python train.py --d_model=384 --experts_per_token=2 --normalize_top_k=true --routed_scale=1.5 --init_std_router=0.00778 --lr_router=0.000345 --vocab_size=50257 --beta1=0.93 --batch_tokens=[16384, 32768, 49152] --dataset="wikipedia_en"
Below are experts of layer 2 (counted from 0) of a mixture-of-experts language model. Rows are named router (the router's row for the expert), gate (a neuron's input weights, with its number), up (a neuron's input weights, with its number) and show model dimensions 288-335. Each number is 128 + 32 x the weight over its row's rms, rounded and kept within 0 to 255. Numbers have three digits each.
Before each expert's rows: "gets" lists some tokens that make up at least twice as much of what it gets as of all text. This comes from a sample of Wikipedia text that the model never trained on. Tokens count by the router's weight.

# expert 46
gets: " was", " is", " he", " were", " are", " has"
router:120064174125191122097111097099201115105107103128129131156082149117087136157139180118118110213171093151103128146186113162093134191088110132157167
gate0:089129154174134098078124113014141100149113136165106147127177125127155165167141120140150111121123117124162178065122096145100096143132171085157101
up0:105127088178117137106133086095176099116171162127067153132129114138164106148091105102154106099119107085158100160114126136136103151087185209111132
gate1:131182117109116141089134100194098080122089084121166107147043101136101116141070188134158160031150093173120101145038143064106143118137157107153131
up1:139169082128086148111122150155113109108119058092127117122093061142145129107092177142161165103171099236084034142098107110144172136151113150141112
gate2:133098177147098168168065130126097157160165145145119138151151148080154125098140112075105080156181130105207164144156117066127149171116112115084151
up2:169057099140177106164130140151167161107176140192118141106096093103152080144154173107109119117128170152124164104115092108145115158171137145126113
gate3:198091162167170144099127162173139113115129138123115157118138213143037152068185109111060111124154109173182086119141126109174118149071156117105153
up3:155129193119103164134114124144147149117119093164151155174086031151174057127085155135119137165170056129099208131178132123085072144116076139147099
gate4:092141172119154162104091149138097113123114093095209133136177114219207172147085145076188122167129080131128127156148162178191110151172124106115127
up4:137147075136132148120140118149092134093152115172122157124148120182099199131130123160187178131112128165122144135111105125165130125151107073050090
gate5:157163117120126077108104154151135142124137150087106154185040095234138139115156139143077186102147139130134134154097079125087118149133130114145163
up5:046191123122176154150137117152134133172201116129151160064179108097144203149135122150158155114145137095143116129111110168117105077158087083081125
gate6:157131169128081144124102142103128143139090105158119128082103132120126131103056109137117122152114088124160145208120143122135148171172120156160128
up6:130122158153142098170141177151131095196133105161186125142054157093102068094126117074105154129186117138150147114178086158163110170135151156121103
gate7:107131125190085133142126143065136168124097157138086177137146123143125188146094153131123197094132130121075134122102076163159123157151116081149090
up7:151101133086154156075099078156110067069164142181142091109098107127158129164111119123128145162140074085148141081140155146126153141140142130117131
gate8:121116074129131115105144139144176154086101124169082123198093121114104159089122166154180136160097081163084127104129167169104130103133090073131141
up8:118189140100182148131144148160133207074126089103155044137112142137062168111143119185171111074113123158119065097059116124113131133090144104153128
gate9:144130151118149174172201175083125098082107077075070142096114115075094082146138167121086119160133132144144144152102138071084149130149135125174145
up9:148102159150154171183124172124146141076138085130126134141056078090139106084134149121071104139143101129133065125152145033118139167095063158173141
gate10:137133122062076149167097153093132090043097173117109160129127154123115162156182089088099189085106127136122099188190116155144121097145082165117139
up10:092137130146101156114042172084138158056069149119132174131102114099110135108175071100088169096187162153116090166147136127097150034160057105128148
gate11:132095120082072044099152105208162176088165128135139088132109091114117145089110166133062149019104123122131057132171105177106064163135156129122124
up11:152116129156170152091125158112054140162128216162112193125131194187127085113135131067091162140104174100180176208094160115151103123089166106072146
gate12:122093184133126085079130149055092103111097140194105099154105129099113154173075161077158146127086194128080141106110110154114117132109103211168156
up12:116151125098129118194127144133099151168140171179111127115149178191182191123118124237124144156169115162097098138105069138167109152118124113123100
gate13:124116144147102071149156077096140089139125145174072153130080183138156197161146113114161102167053087121105110108097156165085139148153163180114071
up13:151147174125152107132181164144183105083111089132101120166066148171109158128109119100125126148118102107140153125119150125100130135102106095122104
gate14:111106131117145138094137113089164140174091088146166129169171102124124161182138102121109180144102141132186202138130088112173081110136124113079139
up14:123134154130121156113142107104103144145164132160122117111178140134157126156103083150103085131166127162157122135114133095146117120137121087143165
gate15:107178113129074118151122131108142151135102134186128099126139099059183142142123150106162101091132095105078122108140064129089100154132087166190189
up15:095092204096156089094111103135108135136109078198132073092159096137148125140125101099096161128171100137085128072155157115144054164103086134173165
gate16:132132105153131129124034130117145080122118130101144140183136173050068149129148140147144170127101103156197155087083106105124153074140195163145080
up16:118143116119135144117186113160135112053136071134123085116119144178110168153109137073097111093115151134118146135183110129145118187183147052129117
gate17:157081169109116136101138182187154179160133112213127135176052082159161123141123109177082146126129082193141083083151164133076118116127099154145110
up17:099152101142077153166099094094097138137145130106134163058176160106130178135067105093114093082103177131050142151124065125184165113134152155180139
gate18:156105114152061112122134130136116145115149172148084143113063144135085103149156112147132100158131170121101154122126164088152172173160090110131114
up18:138103133137110099062140113172120203102215171117151139128077117093070078170136156147156098127116169118148106076151152196132147115178132162102057
gate19:143109140156124123148116148108142184104151189158145107202130092145196142151137224118169102100098096122111168151111126177145052100095134152183122
up19:129132135159128073210151127142117167154141053154156080140100149078195106106114122153107135146159139139154053100174171093121106140130121119097155
gate20:100163205103132135112106156123168127110116163143137085125112159148127100119142140112114101165123157144097088138117113110203104151111139139124141
up20:114150168094176127150066118124147112105100127120137090094143101120093125122175144101169095145085121173129119160160083150166096164084170139131139
gate21:073143092185149172112114085134090117157166155138102183135120124165125101120129165107133142159123124089164118152133075130136176104092139149140120
up21:107170159160203198101111128144094125146123148105090124129107120112146083091165079124096107152151128080104087117146120066127222090147129137134105
gate22:135134190086121067140149079102181076156128082140123161091096120108108119080134113104193062120095155104104096133092154158123163098102082108071094
up22:112092068161115144086094113130100168146096138143083101214113104122159145163098145111113136130137141131067141118120118100082139092151119172154204
gate23:152141143101119152149139055125093093132175136099140101130093168134150129152162104166131122135173160092066112145183129159085140120132125100124167
up23:156162157103053126164103182134113109096079162172077162097113127109153120150141110023125137103092130102123100129144173054047134135136176130098086
gate24:120039121063097087117109106166141152086156087097123110167130111110121131130159104068144098121159110169137101079155114151150131135090127118159172
up24:100099114124101136063072152182148145150118125095134115111126086122116170110084151131139097118176153149099092073134136148211088079123129113100212
gate25:149115124163100094137070167160070114177089130168125146109115089072082187138134152135141108137152157188124101145122112135145169097138139150134182
up25:127141133104107142184161105144118164156124139098168122158098160090114100106088124149113155103124189122126129157156115163128121125163134146135198
gate26:114132165109138080102151207132173124142084105128105188148094092117185119149133156124135123160148102136114130107074154142123111147092133146118097
up26:115085074087134119102124147119141080159143136079164117134158125144122123119169089128107151075097144165149140102117100123082140130100197112129118
gate27:101074136164159159107209109176116166122129218128118152103153150093068172169177156208134072155199179110134127119117121117120102115085146126065166
up27:168161126104133075117071079066170137145133067123138089138117109188225160089096125076129183113092065155142097126134111116070134160126124136209107
gate28:149124133115141120088137130095150113051126125167068166129107097115129197154108118094151128147184128181139070111156144164167104163090073136123103
up28:084137101117126142132124117104126089095143148142126099136164093116126112186082201149116192104078083111112125136160120144158125084180083224132148
gate29:116075086054139165063081074115128100158107102125137191135112143137112152126110099163086124151114173146096140143166124174128207100125146115164138
up29:199176171174102078219172157118134127148105128126076127128151120119152125127136184114146137092109070082126092162139120135160068112154096102117112
gate30:053095104149104056152137157078168153155106145141063151104132071095141168135155181126113191097100136062122096121118080174157100144101070113118092
up30:049143112115104109125118053094187155157154137122132113118140085111138186148179129151094192120110124101106165145121097173128092120115117128120115
gate31:085153107120130164148079121106133161069124108112113151110130137100068163158121126129155103151110173191205118117141109092145110119098117116077189
up31:089125126178093177175140142071171164119099088154086129144182141136075170156128072121194106176161181143147148109144099088095120164084115103143152
gate32:144113192048207112094081191165178188140136093103138115110126087096142071069168147098109132133104124100132127126206097121137100121110119112096116
up32:078121100085185171122103129175171127147149095111166089111120092111105098098144154135097149139126068150146108084190118137181118089076098155091183
gate33:099121126165147119102070218144099096182156118122168159155137135117130112157138091067132091130122111134130136133145080098122138198112185165111125
up33:094182138091116124122138135083100109056121158137091141109150125130132116163105139167115166171126174103167121119144144140118092117168118156120035
gate34:124096143090103151152048120035179162102093064111179142149115128118126108058130147200149062121091143147140111210146142158177076145160070071123126
up34:092086148141139038154135153066108148084097129113108159100103101121132094101148115155202116118103192140079156134111142142146114118141105138072155
gate35:142132188123079150134153164167162082122193079132168128164112074120096160136080111142117101194156090145121110115152126066126094067112116152075104
up35:149102157145113111116147140132189108076098110084061116118132118112043068144136107137072159155134122163074145138171185139113079098134098104088095
gate36:124179146150130154193151117132094153141094125051123080147117149099159174162147136135135187172103133127131166135137132135118113084139158157125148
up36:147125105128062170174084120151150140152120093059192063149123077115128160198175164147104174177108144106113128157195109127091104093150109151125121
gate37:078083091142113141144173151103131125081127117135128126080105154136154097186180093154131129169151093083118109123106145124162160142094154205191099
up37:107112072153113146133160138177133123140086118115152133125139108110122118110197095127093097094113084106143103188109154119135165106119118113081105
gate38:133096146152159104098135106161117144158149145121055102148111180166139127178196162136122121154169092083163141107108061125097165126091183102170127
up38:092137128146133145094139076087140085124112122083094112110158185117093094140162061123111148178150138133152108180153075131106156145095133128134108
gate39:090163141119164073121126143181143040201157119082170150092103170105091073115180118105109182164081106159203103103106113147088135086145144179141044
up39:141103149159080138118148144106117115149084103125134083134178127103112132175093143113158165138169092116102184112126165124161183141201066127135135
gate40:109113147052135143147122170148129130191158096131111121191075178092101120127123137119119107084096085123146185142138085138099101132126141085069128
up40:130131138158082100103131050092161132111130143125147089067147126094212147118112122109116193136135188116055139130132081081186162096147074184175148
gate41:121090106143210146147161126117184083105123058144110079145167135121166162104150209067164123149101080111086118112119088177111152116125146092137119
up41:142122141152167121108124154136191088117145076130099086135098143103166199101149134052102154138118092102117166151119081139068140127139161080097063
gate42:103101183135131129158120112071138101152102134101170092132141182120078107179101107184167144147096150169137120169164104154104172148136075113135176
up42:105090138090124157153110133147150136168153121116189094128093122146098151128108111207159085131123155165195074150136110194108185117139117120126131
gate43:115163125115128151101106130148198132145120115097140099139101130159085168165153152160146150159131160173089113155107105105150106116107142139107128
up43:109117114148116120165127162117063124136142142157159105117143139124143115109138099130121102099126077117154145088114116167118128090116099094207133
gate44:127153189090159106102104108191070142165134125116167112153120144138151165117143137175163181108120104116169121118147118156111132142140090154122115
up44:120128091123129089096117163130122144162169108115140137126093171141187162156135105110145165140172119078137169119117066098144146135032157126073164
gate45:123134091106109164169108134162188150080147190187172113157079109090164115080156106143111218144126114117151139073155100129105148073169081169082126
up45:119127124110086174123124152172165110078104135142110129119127175137099136112094106130117136167179089163100197154101151130109092078145152083124158
gate46:132140137114199129136126172118136139151118107142169125100091133060068072160087098076070150123066067075159135049148170175076140139117095113170114
up46:122156111114140141164098097150103117161110110175155156098090118098131175153075158043111181120175107165121144158113089147147057123141101140176097
gate47:110132132112121175097133145053171119054137119139124181125037145131186136053129188157113130163159103129107091185116190134131107114156128117123162
up47:163093135122103091075094169142145152204074145141098111173154128098146150200121089093119190093129153142081154100073071104158113124119124124127128
gate48:144185063123072176164067091148082159128103131161181132134205108145128104139084152144155174178110173154157172106134106076175141128192096107113111
up48:110142091022102130172123159144101102169120136133139099096176180170123111056061097134150159152105077161164116179155106058167159186170134053101153
gate49:069144190138125176085176048144105106112100130076113204124121149128116098102078084070111080154194171174112109146109111164137152153083175113146189
up49:150084094170142088160113174119120201148130115148090130153135169160123141183208170158103151166121111109142169145104138092075152046138121133129079
gate50:098108175172155092124126113106134135135133192150071081101140197125102135162179124148136067195137125132133123130130061054131148090102126117152133
up50:133132133150119096108119097128142115128169107173211163171164073105124123089056129114082187127158109162090142113124157149169089152140097166129140
gate51:152100155100167146104062141131171119146106152128145186137121089105099154115171096069142122127098107122107137123161126112143094165152118131123173
up51:099038095177162150116066114132125128115083133161148124139132092151144141090131111127154102060170134154135110088101127102081091181148108142173158
gate52:111148138112074173164092143093108152066117159124090107114117142115092146073138127126180116206156203128070093158087168104180165073116045152049127
up52:194132142118096165186133199143158146145068123160172159114089125100115181116153144136083107047085121214137134121093119101139081144146151091141126
gate53:189149123177170123126174051198191180112095114105128121111113137165113169083082114173121091156096126149105151155131131195131129186078138116131089
up53:113121121105135107129146210171124159091118137072127129113082129140053125144174081161137102147139156148150124154125159110160105049124143097100135
gate54:080153109118124085134149120036147102107199142136127080169134177085109090140101157095074113138117153185170155130110141091126153122070089052160147
up54:138095093160110144127145117203146152121102162139125181166161119163149156146180064109190131111138049062092107085163105133113083100169129188048118
gate55:128112102057116097103147121165116119120126163127133125124072094164152125105129128150062176130146110117188073110165130134170057123194078175112161
up55:161080123067162147083120099132070129103106155170075076155141126153185082133129168096086111150129132146173070085182161133119116149134028176114157
gate56:164079113081106094115132126100175066119142097112102196070068120119191127123109121121109137057140124138117130148099155150118121127130123146158154
up56:105195121142154098128088107115128183152154105152154093160125093142113120148110008176158073176136108136176149127155114099131090231154116123172120
gate57:109076122094136125128127092166173112128109090169120093147142162124175114124099107127127119110137115153130133093127170083128125109078146096132119
up57:120125130143116102133143088121080156192100106139128095115149077084109141203084132116137135185122149190130130162108121137119167068137136165098031
gate58:159088118113125174156108164104119148106116116120101116102083136142087113125170103150145113124096161120142141140153141108154128141167128105169132
up58:076136116102141160186150150183133119112167090101157173108123152110061141104099056165109145092157077108179139158172113100097131176172193080111140
gate59:177117141119154110129157116114084153156074079130173090118107152053089178146131130147082123182120104125124114101158129109154163158081110168133134
up59:084066085101074173156155110144125117136190138115125167164112063140208132112083145131079170146104107111113105112164098122128045142187100147133088
gate60:119061101086133107104108178085101164093137134150149120089166120099164129154093135142127095099128093058129141075180100132163064149091131075135129
up60:177177139110076129096106062140107080138170153137193143186192160135111083140076120165140149142125102131170120125123118148105141155202121135071128
gate61:186169181112143094133160059116169122125117100153090078164164148150103104182167078120092051120155080121112136162137168098150189144101106144078161
up61:123106052177163148124161153191098129078149162096139184122074125152157154118134120085152180082125151169172102141094135120144079085115166107148119
gate62:160094142119120093097146139183102116114082158147114068129128132148150104155159177153099118114119122147204085151153132225140173138128132050113094
up62:122134112131076143175120163104153110140124140110141136087138081099065119091106133122103162123140090057099167121120126069112138097138119168135132